config.toml
n_layer = 14
d_model = 448
n_experts = 128
experts_per_token = 6
d_expert = 32
d_shared_expert = 64
activation = "swiglu"
moe_layers = [0, 1, 2, 3, 4, 5, 6, 7, 8, 9, 10, 11, 12, 13]
router_score = "softmax"
normalize_top_k = false
routed_scale = 4.62
balance_loss = 0.000627
balance_bias = true
router_logit_norm = 1.5
init_std_router = 0.00929
lr_router = 0.00116
n_head = 14
n_kv_head = 7
head_dim = 32
vocab_size = 32768
norm = "rmsnorm"
norm_place = "pre"
norm_eps = 1e-05
positions = "rope"
rope_base = 2580.0
rope_fraction = 1.0
qk_norm = false
attn_scale = 0.177
tie_embeddings = true
parallel_block = false
init = "normal"
init_std_qkv = 0.0238
init_std_o = 0.0238
init_std_up = 0.0238
init_std_down = 0.0238
optimizer = "adamw"
lr = 0.000749
beta1 = 0.9
beta2 = 0.98
weight_decay = 0.53
lr_head = 0.00597
grad_clip = 1.0
warmup_steps = 496
schedule = "cos"
final_lr_fraction = 0.03
batch_tokens = [65536, 131072]
seq_len = 1024
doc_mask = true
train_tokens = 512100000
steps = 5522
dataset = "wikipedia_en"
Below are experts of layer 8 (counted from 0) of a mixture-of-experts language model. Rows are named router (the router's row for the expert), gate (a neuron's input weights, with its number), up (a neuron's input weights, with its number), down (a neuron's output weights, with its number) and show model dimensions 56-111. Each number is 500 + 40 x the weight over its row's rms, rounded and kept within 0 to 999. Numbers have three digits each.
After each expert's rows: a language model's description of what the expert responds to; "gets" lists some tokens that make up at least twice as much of what it gets as of all text. This comes from a sample of Wikipedia text that the model never trained on. Tokens count by the router's weight.

# expert 54
router:455444548541519484483423520511497441468518477504509437517468516477516530473532561550530510452511507521516504512515492576448507456519549505493461536559508535493429510501
gate0:516534502500470476467484533507516409462493499612507458444490528454516484480436355471482428472500576568502564488472515415501512536498510589476457535540474517486541440495
up0:510436538487442463564461525544471475557474470506441485448525531482592470511463489625516501495418555491535503489509562472413508493459472594462527558525471492493528495467
down0:525554496499489581476507438472480482551506467390437475505457430514535543600540516505453577500535450512561520497495502496537534515515514462561487513483504534423501544476
gate1:434456475498553486446487464477501466475535412504522497457468561550512475466425466540451500574471447547458462501514541419477444534457459513468538459521513460486508521544
up1:441476431469532486540481474510491513501545538493542533467508525457485444471422456527469487480512502519497570477487553396429436548541547623417493474563544480468521460544
down1:511516473482486430440483527556459513477508547462489495553491434510510502508487453512491527474527528507519489475581520428496503492504431458473524536475533547392497528476
It responds to: Preposition of
gets: " of", " to", " from", " as", " de", " for"

# expert 27
router:510502548520484520493525474466545567476552523436493509505506482417460503581461492405528579515522405459533534482558461517510560560515528534458561481444512553499533497531
gate0:469549477500524520499444525531499468532499473553586568427475444508498560530458548532454476552497544458435470530447460471579432469491559462542481452472505461508516376434
up0:414510453479492488548523486513495482537530504528514493436453550473494568591455578493484461414554491508435502498415446481471555503499576531520537506428561524436509443450
down0:529434505499544472492508498510470465555543485487495531450519492520499490549553511490497524530475491517482502525495526562512522478511507513513386424466503529492381527456
gate1:542508477482530499508524376524599439524494448528485464494459526499503534548503452488508449498523516472519476497535510456513556516503511506500542618520450393479426491536
up1:546484523493479486485532594511403513492466514452505534502475476527496464409495567490449505524463492532449482502466490523513470479512486563468436413492538616499565518433
down1:470521468477523539436545492481539548483499477468505498447465564509513539519599534490532448517625479510521477531537518532512540540531503532479563495481522495427543545448
It responds to: Line breaks and word fragments
gets: "\n", "le", "am", "en", "ach", "ur"

# expert 35
router:454438556522506378542490500516556393461488503483426452504525544486518434461473548513519478520490526518507573511559444452526511515558480456485513470548497524492467452548
gate0:466534438520495495513586529530562540489505506433571507489450475483476489561534472538485597483525535478497491425498568541500515452437551503482498528490521506441464481531
up0:567545500456493497477539489544505584493501550423588513564499496499507471547563506495501512520491483503498474544564513548511492452529535489521499516521517488462517536478
down0:501546525493471452567532515489481482472506465439499426484513424548479507486487470493492489461529456470512518460509518483529471482456542507553438555447479541538495494499
gate1:560501474458523474458502553550473516435551518495488512536499567500497479403572484539513463422531576514498534532430579443561524415427419533511464452470507527545520510498
up1:567482524500582533558480488515348533480496457507533476519544479477506454491454504564461468553437505440513483516564533533527585545540443455563509500521468508508538521541
down1:456459486473505589454498506516433561466498508515535484575476530505482511511472506465555482477498445549507502519520473515488521552550506508523536513510541445540565473476
It responds to: As, with, possessives
gets: " as", " with", "'s", " its", " has", " than"

# expert 26
router:506556500457463521419464485495515479534482513530498502537426517439532487494559491413518496410491524360448451515538569509525498498465506521491466551444479561527473552522
gate0:516529489479480544453514505535457450487560540549445480512455459443433520501530532528603541485473516480532497523484549456490536491522452557478464538490598532458452520493
up0:500507457474493426525437469561480502483497546486481522482496546429458503446506523440449452506570455513487559470396520552410495509527461542495510481479509459504451484432
down0:478486443566534558557494488550483478445516448506404513523518501520544471480496469520518532471500515450447537528509554444483529511439475492520456462504522478432503568519
gate1:518429496520512519445515435501581441596512494481560506527476583474546490458488491425508435494455531447459487487489459499486474522495551549449510492448470508519520549470
up1:479456464487493413551556490475522487543467499500506543493481474480555541391535540429544536494457461501507478468490501512481535521458566492526467509524471496557584487470
down1:472558516553501524489506481538528524494485425513514475554433532482495569522526472484498527477469456529560482501494513535508520505441520488473491434485482518507569543506
It responds to: Determiners after prepositions
gets: " the", " a", " his", " an", " its", " their"

# expert 21
router:537464519525566518512466510554516480491507516508561531505508450509543468549526488514564516464462550542473492477430515485485535482554502545458477484504463462410493578518
gate0:536527506545506540498554520500509506581441472471514516487453468487500582447501525571526467566481430466475548475531550498466514489461514530559486515491554525499495504482
up0:420510516523443440482549449488502491508522466516536503455496508522539581502512481492463461502512493498397453473497484468488518499473529454519483501467506485572486459506
down0:571513507492461498507567487524507518454456436535397495500599520486492525548527527482463552526533451500530500516525449513519484510525603519497476484530550472514460440405
gate1:467508538509548434529503508485557501430501425558516545504467555534493473451456517527471512477481484470590517487459488498562546447480460467527477512560489475494475511478
up1:483473499486559475460577510503545527481542508482545518501472512539476474406510503522460410473511527415571433425441480510625508498514492555453470477571475507544525466434
down1:480525532540481469476440433504546474483454500475503483564486500483517540464510533453528502517460474569510470439442519488484505479554527509431474579545499429503515513508
It responds to: Units and quantity nouns
gets: " time", " years", " km", "%", " people", " million"

# expert 11
router:453477472451465529544494472472454494510513507524524439590511527514519532461498513438454415458531493456442527538552496508448495542495589479487554515536546490455438524444
gate0:511536481482510479448509531498543461449518513479512478560450540480499510520509484546476547492557505483473505463512527441550450540482467476538523530547442541511502507526
up0:556480473484441496477462477583450513460498485442497478560519469432506527488552497563495495462544507459526482448498581515519488519471520527518501547541431523482456546529
down0:516477509509497512536538443518483475514459536479459529433544525465443499499516401572492388478518514568505449519505424479531499509513531442534478545448556476493571533526
gate1:506504520534459428498499507469540478532498491576451471533477522455426518466540485510522506575505473521556515512468514469572480456489515496506513500522546523531527528520
up1:589559485493584490482497544415483523467480510446490511557500494494511455496506452522515515493487484505543529498492551527533509473479470569535479512519509547527528595552
down1:496420550492527555496552537481515503505509494482454505576547556487520497414531499509500479466460472423496523490560536500494497453475444466517512562459486551434462516413
It responds to: The and table pipes
gets: " the", " |", " United", " 0", " a", " New"

# expert 57
router:556486496490499473446532453472513600495493421461433501509485529493461484473593474412510464573499512509479518542484477477495504528502520446486460518460495510477450534414
gate0:525518560522456514513515548514576528549536463493490483530543517496555512519481450476482492447521610495558495530446582527525465502438553521480521485472414596572529557521
up0:532522527446495467480521547562497573458490449500476519432527514431601505542433493474481527490456556502533491446457549554518549511432518445568494500553425496522528532499
down0:429547513485484522491472515543487451554532497481463465457463522546444470439442493569585562490411524498534505529574468513507543478505483511496567499538534483475575477514
gate1:508521487485418461462505498540586561442531527538545582477453513439430506510491487496506487520485519577464470532494621473482496538460502462450560530548507578486609465468
up1:476594552483505486502466515423459444499502451509474494569451512571569499531448457495530450504537502495549451515562514477455463554516496545432465477508521525496517502505
down1:465532498503527518389486523451522549478475514507500484483550485512546485503447515517534518434492464482444471571456500551510508504459509556569494543513472490485492518433
It responds to: Adjective and adverb suffixes
gets: "ly", "ic", "y", "'s", "ical", "ary"

# expert 2
router:472403561465516496445446530476568392578533563471514546455557540477481474548500434506499499525446483530458540451473523512476464514494501561477556504454472488516501416556
gate0:525513535538481442554484565561493525433496532485570482503484476482555495493472543484412477458532466470490506526511536462479517470451548495561522530535508592443560510614
up0:460536497471526525497535473455509583473456583459513509527443468549488520493532465551532528483575459513438566494585515449499415527528573486507498454430561448465480552451
down0:521486471542511617497589507487396485554549519480501455460448506516451442540449487460538497510502447508546525504545455512470566515517462496528491461531516502485458490496
gate1:513446429508502454483432480566502519525489508504516529476479499468485529501506547461448532540477554560484504470451556501497495414527525451589523511521435485492546443526
up1:525522492510461562538498508407550470493507530480473472500483529521523515477490508507552444451512482430505550541525486460542482469480444541513509526523563525528443538518
down1:499500496442467508489535455427546469519535469524518515524505481509445451461533463533587471520510471494551549532511502569527462493536458510551431532482519490457459551415
It responds to: Latinate name endings
gets: "a", "ia", "i", "us", "o", "is"

# expert 36
router:476521523544510554513405485449477443464465504535502499551479471467524539512510485431507450536612448474440482471481548502528406490437504465529479478540525502541516470535
gate0:544561538500553498461508457487517460557504467528512486488482545478566560463479505558511504546482476446496507454487535504501465425502535522451546452546476432576415534511
up0:547541551498565470531467463533563499507526516529531478472540463442519518491476472500513559543524447502500498479478559535445453456502545530465543443490483444520515532520
down0:403507524482507457511516469443558505465531487480498535507462432560530486452517509529448439520518487511379486466468514450516429406530589488470504533507498439475530527457
gate1:485511502452513516541457531515561489519425442514465501561528428475513563438551536576500459506505560517524474501465503548432490521474539488525484473502452440522538505433
up1:431492453528517475587383544484566532570455479574432528515612476435603515489501543532539468462498491485443509425434527540506476563472503477561578482509500446502503483532
down1:562493432574566504515518417457485469564486467506498485507514513535492509512579506510485533455507479505461423533508517520487484516542558485463501439473473451489455428494
It responds to: Clause and row starts
gets: " |", "|", " the", "-", " The", " -"

# expert 25
router:452435513544506450469468558524524509518524489478503539535483561507491461444553542489512487427534566514522536546474571455506484564552560556445411493517476581509497494457
gate0:468498545493511453500478474506566484506527505522511534472453514445490523485558505499491449521549545562525552472474499450528521509556540514512538452527443488479508476473
up0:520520449525480506484491545524520502516490449526501542488440522477501541483521503516533516528493554562509521525518514443562550508497518543488529465540515487482518418494
down0:576498503488548523446520477554464558498479500536486454498472490481478468565476501465518467530483451461496490556509521508548466543451479479502460461485506516527517478484
gate1:510534465478513541474521444476537515469490539551519440488488522494572489463473485526560479456458454494517510489457492511515483501512567532506524527492508493548515459546
up1:430505526481493479398488551538517481527473433500519543501516458459483473485484486481460545458484519443500484481539499519511573505484497488500524499533439462472541475521
down1:539554452547427494507511516541567565492508499485555420586521537449506485500533516535552533517521479509481486489553507522500574447532501509510520496460579501522522579489
It responds to: Function words before complements
gets: " to", " of", " in", " for", " a", " many"

# expert 7
router:490480460491482482424572492559460494496521449476544461589492468536483467449461503551515524568468480505484501535498477478481443453560533478466490563502438468470520519491
gate0:497507507563477432536499447456488479516455533486575572530527502513480528510548533490570480502500391498410555481615469459540416490539528495464515561511498528481460474527
up0:547514497514519514520454533509501474545476508508458396465513453474456502480499494529500550480573510558562442439439532581507507512487474534526467485501526550557506520488
down0:528489550539428508517442422499508500440504497452406496515460531504441494501595478523489483482396489467487556502439494460433467548523538490511530494545464540500532401585
gate1:593446520469556478498518444505465513516485517442490536510498492500545472480551474607486575474518494529501385510500513538471478486567506485484456497521493533480509537511
up1:496544468476478560464505561485497497479499507543553493519489506503499528519434535463561414557410521468484554507548444462506523525425489517461524460505489443473453510505
down1:462465505493465581395519477479483479510525507463582541511458560445471485502459494363514509498507484488447530529487496447537504523529533504520462521471513487479530500553
It responds to: Institutional name words
gets: " Historic", " National", " Register", " Public", " Film", " State"

# expert 3
router:536515504476473452500517431517437483591506568507498579496439544529526432558582528510409580409472495482515452628425515435455430463516518462548560481418551518483498521475
gate0:521456468519478454530443549531462500533447528524433524565496540442508469533550494438541489453547522469467490555455558448504462523461553494494552504451584608472571528450
up0:485572523508542522473579475491567520520510462457584503482498465560492536456416488533487500571449463527525556449545448555504538479542460531527450504539423423530436433533
down0:482549462522517499539480475494510574424487488575556433520522581481491493473537453524491469455539561466498517510430589527474583458485536526431603492482440434552483510526
gate1:503439527489491474511476500544507519505479553551462518433489465475451515539490434434490480520539542447537494528439489432553482485448536516550501504473507506487448518496
up1:517440505461487486510480462505456537570507565569487535446526513491467482504509393500470463439464565464545543514452509455574471512527466520556492505504476494482472535478
down1:474452490482509528487499519508532421496466469415545448466563443445508514547508473504505534541476473573518451517577476440578450498548479507496471564481529516529522532487
It responds to: Table cell numbers
gets: " 0", " ", " 2", " 1", " 3", " 4"

# expert 55
router:467501469496473496550540513496468499415518472519518501539512496473474549520528494459559509491568477492508505470531474486446566570522554451512512413473478513449552485449
gate0:537463464490510471518487510448511465490458452499552496466516410533574490473494539511457469498451500455530511510528511566530446500445549569525466580500471522494445471522
up0:528561544467491546495525517477493460515531530563495551474513513601528508534343520485475583528533520522505457510534463533470458574519505509507533533509465533583506468452
down0:490497457508472428583517638507480484511542507502503453508482486509500497538552526459487454530504474427480561495548483455543556472504500582514595474499466477568513470524
gate1:443437508479592531479465478529533538517492573510538485508493499476518523539482588528453543562509453466497486479486497566534507504513462503531497476585439565540582483494
up1:444487496410451532509493554519505488488508497581487521586541509488556466505484521494516539470497511483536510488436521498566511502512488488580495494532506566603508464436
down1:496503429429409501501530501488429478433458572440429493447540494512536508458495514465483560506539471492440540424556540519476516453525504503510555482500500482537445537505
It responds to: Table column separators
gets: " |", ";", " /", "|---|---|", " D;", " 3;"

# expert 30
router:532527452454489466556460543451556493506523564513498489512421448457536422513454539494550562481513558452505464481505563491488532499426553483436475454476447486507527568476
gate0:432545506482493470503418506482621481497524510507491507444494475474431589509540500508468430527484507550480566464468527464541455504525505467532537504461538505521541514516
up0:459488475502482514575536546475495519421488486526534447476509486476576470445499565483551466465472566516519520430490536513536542500427527473456508467501480497581518489527
down0:471440511475473599441520525551531515563478545511537489471459521498496517509556499565438405527508522558501453542509440472525518559476567418481617531502513557502533490455
gate1:476497461506518538492469512530498485515521491430424477399580510483502418472546491415532527493465508497492543469437485518429543493489521473538530525444533528454444517545
up1:543503472458449444490423523461503527498470536482512513489461456479481527490485458520490474539493485505494511562501490485501479490521443482501437514575478532514590481443
down1:537509495532504418500411536524451494528516480474478441472478543490547546426540498471511499463482475362534512459478525460427470525452493514479408481465512470581400482541
It responds to: Numbers in data
gets: " 1", " 6", " 5", " 2", " 3", " 4"

# expert 28
router:526539503530490523426450525469538516471470510457544438508486485487482546570451459506524475586530488487521498519486491506555531515478471496508540525502501511487538507531
gate0:531405456557471471447473450472450514419475577549522595521464490477564569521486534468510490537498528587458447495522445496498485556506503479572435502468504494597487519485
up0:454566505458583499529482504511509513542435439494475493516497551513478550445483455436464560414518480444455527481463571499546522427557497544463585558522493524530492507519
down0:486438480467430515427473547512463592528560501454533465505471514484490533572485480503482475509514508456492499526507466493487528531492553448468503505474510529442519493521
gate1:483449492566463555528494501502558502392526508508535514560479546531511479507544540497509496438466527482461459471504453552564476540477509530482507460512463532511455544553
up1:473471471483451481476549516520532537462570461514465538529536549495554536535502562536519488460461575499500512475489520475531524461417455472460532487515504534512498556498
down1:431477484474484428541543525583477509460531500487496535382543501483516523465528528551443471505507484465507483527458539523454486481471472560498535464525490567537496513454
It responds to: Line breaks, headings
gets: "\n", "|", "====", "===S", "P", "==R"

# expert 41
router:489497518403515474588513482494516555515471453504529564452398456554562451473490470444449538479523466499593443556629411479549499578554520481461547496583475490561553448492
gate0:537534486541503474535496557441508488460499484478520494506511535454488496517526476534517472515532488502440551491520568604520520474467570527453532504482490527437460481459
up0:484483454520550519485464472498514433529452564520441464515545458484490515505588526445464494449495490438485473502447529444537430468490568522538503486498521505508455547569
down0:499520527475545408531491477552514458424536554490521482523514437479506478511494497593467521480524555564580513447479561454528519516489472473524464495506534457490525525499
gate1:519525509474494527460495454498558457435502604428471526536505448481449533515471484499525537585490447475496536481551493407446464464488470534447540494531499512565481500509
up1:555498536596527500547398547513498505526482475487539479590559515484513515525519548536508493490454539494493582548437489586481492507560477528521481488541547519498497480477
down1:580550466538499464528566481449538441520480556470590494515554448527466559479590453495472507486552545483510447533555569538499512541490534431513493505491513510467557440469
It responds to: Negation and evaluative modifiers
gets: " not", " never", " best", " mass", " just", " good"

# expert 62
router:459536518479558497467441515556558497460513513536527463471470424444539473487520521497504558484465510430541488461439588530566547482530508530502495526532415496525527515555
gate0:476418507522533456513525528480483556525526518510439506405516494532491471542515438490511560508495503538482568487531559455463476492530498455499536518461493564491466507576
up0:442414530502456486518506426453456482545386415537568486499491446512506513545522483497453495478516514561498423494581481535457572487460514424555492570492480415458437486531
down0:467509481518465461466537546496497551549459486511478501453443549528478492536554494540491514501519498515537476423501535463479495518529393462549432435435493505462503520577
gate1:522510529478455516446519495575504529508512460569483549543595458456507453482621546501511453545468473494585497571459419489516559460595499526512496548509478511479527503485
up1:447492486523594485563526483506446449484461482496508458471491481538561469500434477538492545530503484464394501433518580515494495467457533526511514485559489509461482556502
down1:506506518505556484470494449491488417500495502516543487535511462400520411489364451411503514476451552485496521492522524496474481409486441528459518491490532513521492504535
It responds to: Census and clause openers
gets: "|", " after", "\n", " the", " of", " that"

# expert 31
router:519550456528480480524517401463485464537445518546478564499443512500523569571480502509494553528576492513472546513438547413472463461489484528568468508512517547537447525511
gate0:524461542438510520470499599547494492517409431501645538542454473627481511487462529512482522573518483493457459453530475521533461466514476496478364447517414505497500476514
up0:444533526472467531463470491546539553540449441515548547528397490528477516501588534533525477546509458540378458547548430480501543499503514525420441429489469496492538552509
down0:471461541529567510493518456479519558507517543510486533495540527474494496502498563537490473503506512473444523495460488476571567539447499517456512488458499539467470559462
gate1:560499490452426555476498479534412556533553467472532470515465480500433494541510482487531460453440583515525560479562513491553474477470538490469454554476433524458532561508
up1:554494458569500531471498450529503513425486456555476499491576583495458487525464453405516484429454517511495496470509483461512576521470542610475535508531474487515509557601
down1:520492504450472510495559451507493514517520458441491462472541437466489490511517575418514479576528489394582526514497495472570480495523435561521533484461537486452389472500
It responds to: Row-start table cells
gets: " |", " the", "The", " -", "-", " –"

# expert 16
router:465474489453466507504453586528430510458516494447521488551494532463482500442494554548472502470484520416521511433408551509504528563527544522572460449482488498514478589476
gate0:422512476439577496537485497512532432507468468486524462484508596463529430507491436440480555461500436496523511422525561518463480473536517486479566548496433537446576533472
up0:472497527384486467503548471541458547400577541526492492537492482496513476503537582508507465524505557455474527501457500557501465541495482467600481424473518474498411542476
down0:523471540529537484490464567494582464480519469519499518487518455486520544482503562492459519555564564475411503476500534454546513444591428521457538476462570454496482531533
gate1:487506491511408505497468505486546481470507517477499427452496534497468450499450491509480427493528460483497539480484460514492476483509541450515562526508535532443501481459
up1:510493499509486512491493515526516519593469451513599534556536493520550472501533519470543489480515553571495506516480535488534491543483489529416471453500464499568481447496
down1:564487587493524537472465466485552430460497440536432562519471491447474538534548449492443524547432480521480483521547503583546508466497514528482507535462583438521500425450
It responds to: Partitive and rank of
gets: " of", " to", " the", " among", " –", " and"

# expert 60
router:474468528507505422498459529528565494514465489518485513543453488472466466525482483480466523534583482524479574491555502459537439507464562536447470501546521532569534484552
gate0:498415505443539548586440494480504489493559514455509440521524482434512543459544431524450610462500444545440495504539503471450567525506495500555544572456559524548531468569
up0:470565542546483454452568477520504469453423511557552510523567512533469472532436504506550439521486518481510472456442520534578480471545437503431477459554433473473500560487
down0:573467453549476504528458487486456516487426538500563453479520478523476541505529519450533492575535554513479446511576436576476442514430467458601506502416480556454501459478
gate1:529504490537516509525478538539501536511555543500422432477487460483436510543554436482560511467495558556471498488537526525454440420468482506512548560426506517491541494442
up1:502516482515496521515456515555430530502564514505489519500445430426447480525546492470572527429545549531465535453529537479512480418505476539467528543508512507518474510489
down1:441472450503490406484503451525465424512488512546477510510509534505500475526531544437493426505499525497509439458502440592447445490466577525526530409533509478585443410457
It responds to: Conjunctions and copulas
gets: " and", " is", " a", " of", " be", ","

# expert 29
router:475532535518482449478496491486540505437522506509461582458533504542443512529558553513476466509531586481506534479498496486512463510477524474502470498498486457592510460519
gate0:561512511419483506609462462527562435481456476501498514545526518527547478536439473514557502470570487489525479438500511496493487467396490513550462511481546488524516443475
up0:526546556520511522582456547549551482445435542514549517467546488570513533550418553542486490480542488429546481486605573471479416501471539421540495520544460508517533466446
down0:495496519474479558522479540442446513536456518434482434533444546457514519535507513506501526501484441506511516525436500483548502459554542537481475485452474517470461509521
gate1:495497528601493592507494402505471578511501441479461498485475465563516550492541511530498499477462499512491424543472416489545555466440532507522517475562432489510494520538
up1:528602483538476483537540461467537552485493440471474484515545430472539462520485445502467448523556441573515499476463399522563521504463475489508523477492495506503458489512
down1:513492495486491494484441527465543457537410466485490506561495540476567526505496570547497404499528470515514516478508444502474398530591511487509540462507440517485437566474
It responds to: Clause-opening pronouns, connectives
gets: " He", " he", " which", " who", " that", " In"

# expert 45
router:575511513461553452550471416542482376470538442493541447532497471460529554481521488513497476540525505529505491591465528489462509437486566443430529632535452473454525490498
gate0:456526475472568525484458502441506518522553506504472466553467506512486485506555554466469537449530528470477522473555443480512470524475503541516572485542486463479533435458
up0:473489541527532490466559433518502492495486541449485503504524499481495508520537482479480507552494507536494559507527557499590461485489409517542525476468521512485470514519
down0:553495576535472505475490441512530433465499447413504456500460510492495513449454463561480556507450496538511471589544494489544460541513528530503515532574498366479492428467
gate1:527464468530576457511426449515489500473522514508483460494438510495466509534430462542521482500507447519400469498498491473468478510494473555542520510456444512544469515485
up1:470443476480533435470469513536542511510570521498518432493457505559473489518500481537448448466532468497471489407453487540487475494490516455516535574457440528562494484526
down1:516527503531445545482523544550419558512520544496481532528455553476512481460444564526517496488554547440495637423439487473519513499565522521475494532435489530543474531442
It responds to: Role and attribute nouns
gets: " member", " President", " part", " president", " number", " area"

# expert 6
router:519521490462521539377507580486551492431422465487547496517440538517549513473517498476500424428489488506435547495447533427524447539515576534446406535508470561531580491579
gate0:467487501513499506460490486529552549429504511514484478436507503458470450439521514506514472516469487411511507506477553441524511535520559443501535479570482489491476492556
up0:464534489519507479431511420528400517447533492468458482508447501511435425453509468470407470436530475508498469450494520536563511441503454493528505510508507487476434453476
down0:539633528478528508500544516531413478570528538508533417554498543529480477603497515498517425488544474505524486514549589559456493546508482539501506488473552591509446494450
gate1:529423505522499455459517531586508508528565476490544566511498471508590427452448433526478426519508565469496530508512511496528457497524496467480492496573465557493549532522
up1:484539507492480509552518472478480440457472541469537453427539525487514532518474607537501546489529447527494464465496531562493556509459480458482493522509536493490494438497
down1:513499497442536434509400403570496539444486518502576565538474439479458488550495507534600519538534493570506520470484549565397520529518483502459539459502518405456499462561
It responds to: Word-start fragments
gets: " of", " in", " Am", " f", " de", " am"

# expert 14
router:539508587561551448466459545454569492549506473475553522547430472435460529550506520506507462635554440476514470507494434548524535514492509532485488545486497466430509445505
gate0:467510525484502509493486458480480596506494518463405457458468508565484461509531445549522404519473509452474520455480515496572515484463504518488432522453529500430432445411
up0:503585448476444533463451522491489462479520493434495509542527509492513444509470475471471453482503550465547446495472481496568562511392532527467501497502481485548440493444
down0:471576445507520485575493566511566468447532486491590398522489502493419568540440470540542447479482483423452469434520485558540568511501469458552494492508469414502483553504
gate1:515455470476592510482447479489477458515467401467532474605482465541522499488551493528391582537508477490450506548508572487479523583552510534571479506527469514523563529508
up1:513544480549495538440533503499464530429470562478454502481532564499463496524500485427520504453525500524544509445522471487556508491459451516523473496489466550531466485508
down1:364490441461549481506461516493472512548529453505546596451430432533553502436487509502482473500515522473518480475513458505483533535521461495511444482480519558509500539556
It responds to: Line breaks and hyphens
gets: "\n", "i-", "(", " ", "[", "-b"

# expert 52
router:488498530516513418522479532494465441436438426469531544432519556533591496489492465426488445422543486488458559478462517493473520510491606490484414431477527493536542530478
gate0:459510522429438482488483522539376490444550520481522573454549524531535546546473565427543518502480482546473486485489514490471542465479558446603433556399526525474481504506
up0:557458477560531492459601496487579496477419467462487521500491426487453456395509509467450485456526561410493466510518447517533466536525449532474571490545454556543493566558
down0:530495521492519550499513530503545458501532487462533469498429469464469492563520521467540525541482492487506506438539515462584537510432466503536483509472552550503570498466
gate1:553468525439476476413502539504442488519547521467518495556438513567473512473502569447472583449499490478493450491576473507505508533520501542406398543449515482549568547507
up1:529548462463510539508508468491545490485505526559449424483533478454452504500576471458565469474458510488479510529491524487471490413481411469525586567459583532509602459478
down1:521507428438509452509463426499492567493491542609484522529533509590472546516432514454517532469544450479458475511507460512556484492496492455454502542510475495496490470545
It responds to: Authorship and release words
gets: " by", " on", " was", " by:", " and", " is"

# expert 5
router:449457525534476439483460592564548561476533466491488512535508473424467556519495515491433511562531476529555565528436484462510483463433496524515533454428502571549555478542
gate0:518454534475454515487500525415521533439485518478523516456451468488511563471497517501478493516469542535483496514507490469495496472493497481537490463499564433453432543444
up0:508498508544560502520498463525473449576529487485524417486493495500434471567499466518524449494509474453473457470524419525476535519518488503482470490518452513524522498535
down0:512547454513464446604538484519487500538488510505450449548547519493497453491513536503498476608536448459480466588473499535540490516461480516473533569511441517433472539511
gate1:501425494468443531534533493577404540480545458510485525481537510480540540431483605552476478460461505559506542471461503500514602512427553453568491489540506552499508570544
up1:488502569486457461501480475539431530450500479536504522479543518513501486441497559527497487512547549562488511489522531525585509470502482419456472539516516498457493631599
down1:488502489509458528455560426551508481448466496523461465484513503474516530446522473531519487449579558571508492495517494507514587496588492444519467497463467541523479492485
It responds to: Vowel pieces inside names
gets: "ee", "ie", "e", "',", "o", "ue"